config = dict(
    num_hidden_layers=14,
    hidden_size=640,
    n_experts=10,
    experts_per_token=2,
    d_expert=192,
    d_shared_expert=0,
    hidden_act='geglu',
    moe_layers=[0, 1, 2, 3, 4, 5, 6, 7, 8, 9, 10, 11, 12, 13],
    router_score='sigmoid',
    normalize_top_k=True,
    routed_scale=1.0,
    balance_loss=0.00091,
    balance_bias=True,
    init_std_router=0.0064,
    lr_router=0.000194,
    num_attention_heads=5,
    num_key_value_heads=5,
    head_dim=128,
    vocab_size=32768,
    norm='rmsnorm',
    norm_place='pre',
    norm_eps=1e-05,
    positions='rope',
    rope_theta=5000.0,
    rope_fraction=1.0,
    qk_norm=True,
    attn_scale=0.0884,
    tie_word_embeddings=True,
    parallel_block=False,
    init='normal',
    init_std_qkv=0.0253,
    init_std_o=0.0,
    init_std_up=0.0253,
    init_std_down=0.0,
    optimizer='soap_variant',
    learning_rate=0.00168,
    lr_mult_qkv=0.7,
    beta1=0.95,
    beta2=0.95,
    lr_head=0.00246,
    max_grad_norm=1.0,
    warmup_steps=143,
    schedule='wsd',
    decay_fraction=0.284,
    decay_shape='pow',
    final_lr_fraction=0.0,
    batch_tokens=[32768, 65536, 98304],
    max_seq_len=1024,
    doc_mask=True,
    train_tokens=979400000,
    max_steps=15080,
    dataset='wikipedia_en',
)
Below are experts of layer 2 (counted from 0) of a mixture-of-experts language model. Rows are named router (the router's row for the expert), down (a neuron's output weights, with its number) and show model dimensions 384-511. Each number is 128 + 32 x the weight over its row's rms, rounded and kept within 0 to 255. Numbers have three digits each.
Before each expert's rows: "raises" lists some tokens whose logits its average output raises strongly, later layers aside. This comes from a sample of Wikipedia text that the model never trained on.

# expert 0
raises: "and ", "000 ", "7 ", "6 ", "8 ", "5 "
router:100157194096110116115164097159184137132124107091178173112138084121095112174117135130136133084161117108132100111106128142137156169161119122138111141125082122102100109146142099114101057134148144146152117128123181135131197141126188095134107163120113067085135112129134081142102106091123160085123138034106082111086130141119120138111091160168164123079113120073100136139121133104140195090148
down0:137188115077141118131097075163122115171194139119098130081142109139143112151123191203089126134197118174135126157131156134131135099199114105139163156066078167104153081148108113093161093080120086049111145129102107142169100085124149118149092144107105130098136133105154130132124101143128126167146127182133122130156105227121116157135150179173144160050151136090144101145126130115154133096119
down1:095078079129133151148121106105099157177146129160126128192178137144063138148160083133101156119151104138185094135110119146116147113171140152140189102155137141115092144135116123119138135121121133151154141124174174144115173140123057113169142103116167103131138148194054068168097128121133162103166106152141121076118141186140128111090134121148098121119149093127144141159092118126145148152122
down2:076116101140200110127145130129185092094113119092173135176166154120177094094089135132095166108160070108137125145156180134103123110061166138155167170117129098085117157057104149156142124124160143175166101112129161107147112152201148114112144142148101129139146113187179095190068086124136142133185077102107028142123118171122119114128120138060092127151136154136089132139124090173129172113181

# expert 7
raises: "the ", "a ", "in ", "by ", "to ", "for "
router:078207142131144096140149034145114111147119139120166176145130064097124145097140126171098130123130152118172077127077088085113122167125165103153124066135165000118072093127154184112130094133093150107132102134128142184126130106130167116141181099128164068064171132168114140074094062133172140133091106060126133122156169100105103163126064098075146127116116189103086083116160132111133164117068
down0:100128160095119113140143158155134162106117116144153156143107102141092142114107184165086100130116102112139144104129125141145144111144173106160112156126120142123079115100132094157111170090107048163179142101181126082214111186154180107106150131141174158126142143209110091206117093096094114080192095167078135095132120159140173107079149104148117088089105088125096113168141085086088143090115
down1:122091163123170165154133135120154198093088105122145139098109097187129123090090126146098124112088158127158152161128109155135131112138145146126219133154081134172203130126095171130139154160122155168146163187136141199085039142167159122078104105099082107097083153137155172096136132171102101216192099059089134133130116161177132119120114143166156089120198115084140165149103142075108092150095
down2:192130126118133132097125113098142136103045163114172082192121150127068136137109117159148161188136077166151066124157095137173000105173102179173153133079166121134186057130128119120126163109115111122143156148154179105198117124056153135187151175138211089121135104098102195163110096151129108156140164137147171094104133139172128125113137121184150113132102121106118117086138098101084159094160

# expert 6
raises: "the ", "order ", "this ", "their ", "a ", "his "
router:088168164083129109126180097169139129141144143101150098093107089100118136145148109107124084171117118142147083119110145104058161172140036130126160171087128118140096171126141159124113161131136131166186159124136156065138130160105120078160141148105156015139053098198121153143094125132150131082142098121128176110093118138091091082136117098103136082133084113097119100086160148141161104069133
down0:065127122142117156150116191129110131161130104144138107147079159157138106136159170105178068106115114172247071115110131091089163166099184148151154075165131133137149105134118136115142105091126083080188175153143163079146107147093103154060122145130197133129062162116142140141128152162142145127154198091152115088164116139201126151144114145127091092147124123048132134138140203167099147116143
down1:078122157074090075103132080174165112112103156136089127143131171175080164098162122094133123132130116162066159087131171153155138168153118125121151149144161096098150081134104102132167119143109056130064120124143097116091155149060163112138121126149096144109129025108128130121154147131163168126100122137093150141148095150132185147138133130117149131173173134132137222171132137059116099106103
down2:153095155104006152135138115138061165116128093157134105114150167138124185151143137107148122120129120193117167133102132123115134136089096134147206117114112135109203105111187201106170146123128092182135139164109136130152106114153160085145097141127155075139079137092128142154144149082118197171166116135094130120044138167109198163144110152092028138183132158091091136096113115098101176097183

# expert 8
raises: "and ", "d", "for", "g", "-", "l"
router:123139156141112132155161073134143133113095128134182172123136151110109131129120101095155121086139165089180112090098125105120179178112107104151098189118124103110072095120187144121113109173131134136141099117160199109104200123180082046065124229177128114115092131140163091140096111117154130102094120119112123131141202146135141162105125152116116090151080116068116119119161128063122141123185
down0:140152158162128139132134097113095129197146125123116116077158140078163058089114159171072117149086080158087104168134140104101148139187158127126131154127173103123088183152156117163154102146142152114117157100058147129154165085102140129162106117172150148096106141125173148182138104108145123101089104098076146039139142165134108108074049116147076130051105162121081116082154092141147091148075
down1:123125093083182126156155152117119176122219083137142153134112154090165104171130076114085097114138132171174135150134102074097160107085184103127151174095163151128209105069079129109085116088121118167171118061126126169163143144152140106089183156080113164147134154110163155134183116105087099094084129091164128133138093181129163074186140147143108111140124140088158157104042077136109126151146
down2:178108208117179088145130115120106164164127182098143080129126186120164109151174137192061093125146140133159176106079149156193124106155157077109153096142081076122135128161149143113121141148130119111127138151117144145163136071097157098083099100115140119069098141184196120132118129174095150116187170117182073138110113152110145150110163167097140151074164117133108065111128129132173175145159

# expert 5
raises: "= ", "Scientific ", "- ", "Studio ", "==", "History"
router:137142153131120103081163107147168134075179126119141083131089162195113131112104123147166053095174161080150218143117169125172184164174108109118134105164127126163104107178179171111110122111124172107075146162119104063098140099121101094119125169175096118102160114160196126090103065117111085149106120133140091120066130134138122145057118141078144148011095180126105115110132132127085155139130
down0:147152114170131116140150163122087138131143162093174129161132100097123128081127139162115156082104072138127122156114141094151079172167139189138122104182048136139129154140119098217164139130113127155090135164131058129127110130139180158089133120128109088064139141133141154142144109149169134129108141115104167109158160141096119110065096146139220163134135162102181063104117033138100117126180
down1:112141148168170147104113134170120128128171142130151193075149177104131137152134124134110103109132130130134112125175102187131080133148134149159110093128167144130137152147115111120153150128097198136094111116154120106174087127139103108145127132157116160089141102092137123117193114179146066159214152158094138100130129153113138152101126090049113135172093159202113113121165162134177165177115
down2:152141120161142155093096130105092133086106139092137122109084053148171120095147107113082126102124161049171108106091092131170169156137096133046101124149138102106132095144099138094122114089179109166153127118131154133139094102095132151143123102070135091128074163137105197102107120161116128139098172093130145147143147170175067140109140100176091097123136166127101129148159137141128148080114

# expert 9
raises: "| ", "- ", "=== ", "===", "In ", "Note"
router:060178167133123163163128090108167136165114159056170154161107131104099176140144206167079150104131129111130085145127133155067126169144122105169124180155146155151122109183127120117128139169131113077089086080119217191108131177105126130074141182088188109142184139138119168066115106127170113197113150049136134117144163127165220149141139161136078133118135155100160127080134115164157178117106
down0:153110130108113160148156165115123098152088083147114124118117097100071168088162133179093031104149144100115194106129113142094179142120152049130119123119050151118118192086087156100146088130161152135125107144069077109193162130130067088159185145120115101137144094152144113089127156123139127106142172174106151155116111102108187113084084146135094133106161088131129127125079000138134131127117
down1:107088192134137132151124125152094171145109110146183119090160151133109090142160124110098089133126120127102156143135121156166077038131068112046091139159128141143099156127137041134106094144093136105107149096179180087137125087165079142100119142103144189133157078121152147073129094095090157107128102138196131095175095105156158136130168100169107136112170156192162081164136131139122163171157
down2:137142130153101162188128164144205174172124053146162148097167088128123155094153100103148129116153131145121178110150130098128120120123114139113145107107127120121124100097142116042167122125112165138165178057093184121127154127109128134147123027110094145136136141118073169122140157156154139103184114167161151115131108082129139124096115113150172113130163123094075144107188136133127105128155

# expert 3
raises: "the ", "both ", "see ", "~", "right"
router:106129126161068180134160102131124185142067115098153197137123080168083177200145090062115100096149123136129125077130188145192177157130138137139133132155167125107102146128111115092089151118115190179146123085162145152063158136104132115159139128137133071131091173108087101111118119132160107144115062133081088094079217136119074070128090130197074116138074074065124151142152127116123161119145
down0:125099102162118084210111168101145133134173134092136132154091074109137115085152182141113173118150127171109166111057100137129129124104127105129134107144073106096106118125123207124158128136137148125166189176040083093139095112168080208151130095108119152119125086103060143139097095124124210116169091152068093195127183145177159143158097108122099127103114158143137154169173051164108098144115
down1:135091167120111126128171115104146128128133109138154036087111136074100135216144149098109192116085086105167128095169124095160175086142137112153154163097087070111141156146102103116081128178120068113145139133182144111124096090170166175126084136116154133126179160121124147167131157136106068123136092144180128152133127166107161118128111086174085177130155167110070117034090167116075179089145
down2:141113079109124155138117124159083152088124113186085073122118218137101149118181142130192126155147105091081123180163117097145164059135090121141139075090087084168114120131138200161088097135110165091116117115165108144130141138100152040138122088082133144161172155122113113107136127135162114158089146084170137153120151170139069075114163098070171151123145116103089081119069144127030191149109

# expert 4
raises: "same ", "entire ", "first ", "last ", "original ", "whole "
router:099147132168100114150145107068143158159124147093206132105137108109122101126104074148133088087186139118149111083135127097087185169108104174082102174108158100089088099217108154125072115120103109173128116109117164124118100135157186094089063129058177085087107095089142156121093074197093126081096137116102099127116166120147095172103131218184133115166070075111069101196215099126122109090131
down0:094094166100102131066121114150152155136102137182132159118124132101138128167111210182153141170070112130128095075166150136090176107064110165117154142117177116079106110082109097178094141105137115070122171162140119183111072150135203123122132112113151074131100161124134131133117127152121154130139072139137145125113122117079182188187135136162164116080169151176108127159124112121156122104149
down1:112140127084111156125154105144162089152128136185120134136079174141150092140153145194056176192171112052101124137089131099097139142134127145128142157138144086113061121167106087127125079168149149099138111140144165109171152131133142143111107097143128094110124125172112137139152109136199165095165154098091141167165135061109153080149092057126158157149158129106150092119116141180160097177179
down2:112121140114163178106121116100102134075099118107086106101183098177098153145100097065118143105157132079098096135162141108113176088128126123151091151138147128135130092130156082154101117100109123084130082099151150106135172128156117155169072118128167161132096132114120093137124157125176155169097157149095138106134117104211093136126119126123134137116144139145145135191110141120138172106139

# expert 2
raises: "which ", "where ", "but ", "although ", "though ", "who "
router:133136150136078144104188144126160096109100170063131069102163119156120137147129188109138061085173133107129103086138104179105159138114114133123075129117139127166107160130159135080065172130135096102170100117117138131136146102119162123168110121067161127115130137125145145169137103110123137069117108092094122146013158119162150084143117122163111061128095103084091086084114135130137154153152
down0:137107139189154163130094125111135172155099138112137143156132172140141049169129135130179137141118128098110154152171139117149081100076160184123073198122151123113138158142154173150142141054108191144162133137123151145194171117165114098133101132111113157100133103116074132136123094132079095191120165161181150155157144137129127143136213137119158134142137083104088108150104122189145058183134
down1:174132114098123131138126132163096122165098105152127170115083108095074111137157126132119117074138088091095102119135179149155144119095122142117109155201177074110162063101106137150110206135158142133111130147094138076127130120078107091089159095138129096118076121143149123143109080129122084175102141152125144074149072186107094124166135129163141135076116161156141148168071081117128098140060
down2:164068082161094046161110088141155075104146098138111070133120077137125144157102145105159152119085095142100120143134154179163186124100137184141062111124071184157118161119167111112152152107136070165180149103204173145156094125119095152165189098127104134158136115096137091112078105127163138137136104176111134116103169132080094200125133104096157134130150140147201107173094059068160105106095

# expert 1
raises: "J", "W", "F", "-", "Y", "'"
router:121151173096093166099107114100148110119111171108164147121090081126102156161097122085141108107145169115109153129105171181079192156142100099148134152161145100156059139168140078116068132131073160122123090093156175139038151135114157059120164154132143095104129101139147175117092094146137114137123146098104130080075155129109075057112097198130123128086112117091096143137136104119074144120198
down0:176087134131130091106097150151101143168097156147110130094072137148114056046119170100113127107107101072125168054144118106073189118154159075132059154140113109127143168117173116112092128108157164150174127129135153116154168152158125106130167119148140164142096144127087130106157144083093150165136094119096114127073137046122171076127091116135090132127097107122090141075161158133067100156144
down1:148135156109129110113143177159121182158187121111195109170104144167136150106138138126141145127125124139128117156084158122125167094190082134147157156138080106091135181162110133164080142114117124175162147077159137139176118146128119078124111173087171112104088081187109110117152134146096182165138153161102141070148135136107107132117110108182102154090158150120117130066143128104128067110163
down2:150170153163119105090112150110192159105121113108101113131096130102162083168090177107161149130157168113123120095156053117099097117062126117093110127115141113137153166131077088140126158114107141137117140201117130094167144062142107137077103183214159150123108096094171121124186092065096150144184152145155130133117149114138157167056159197154122170087164089102128125153157144166158098144101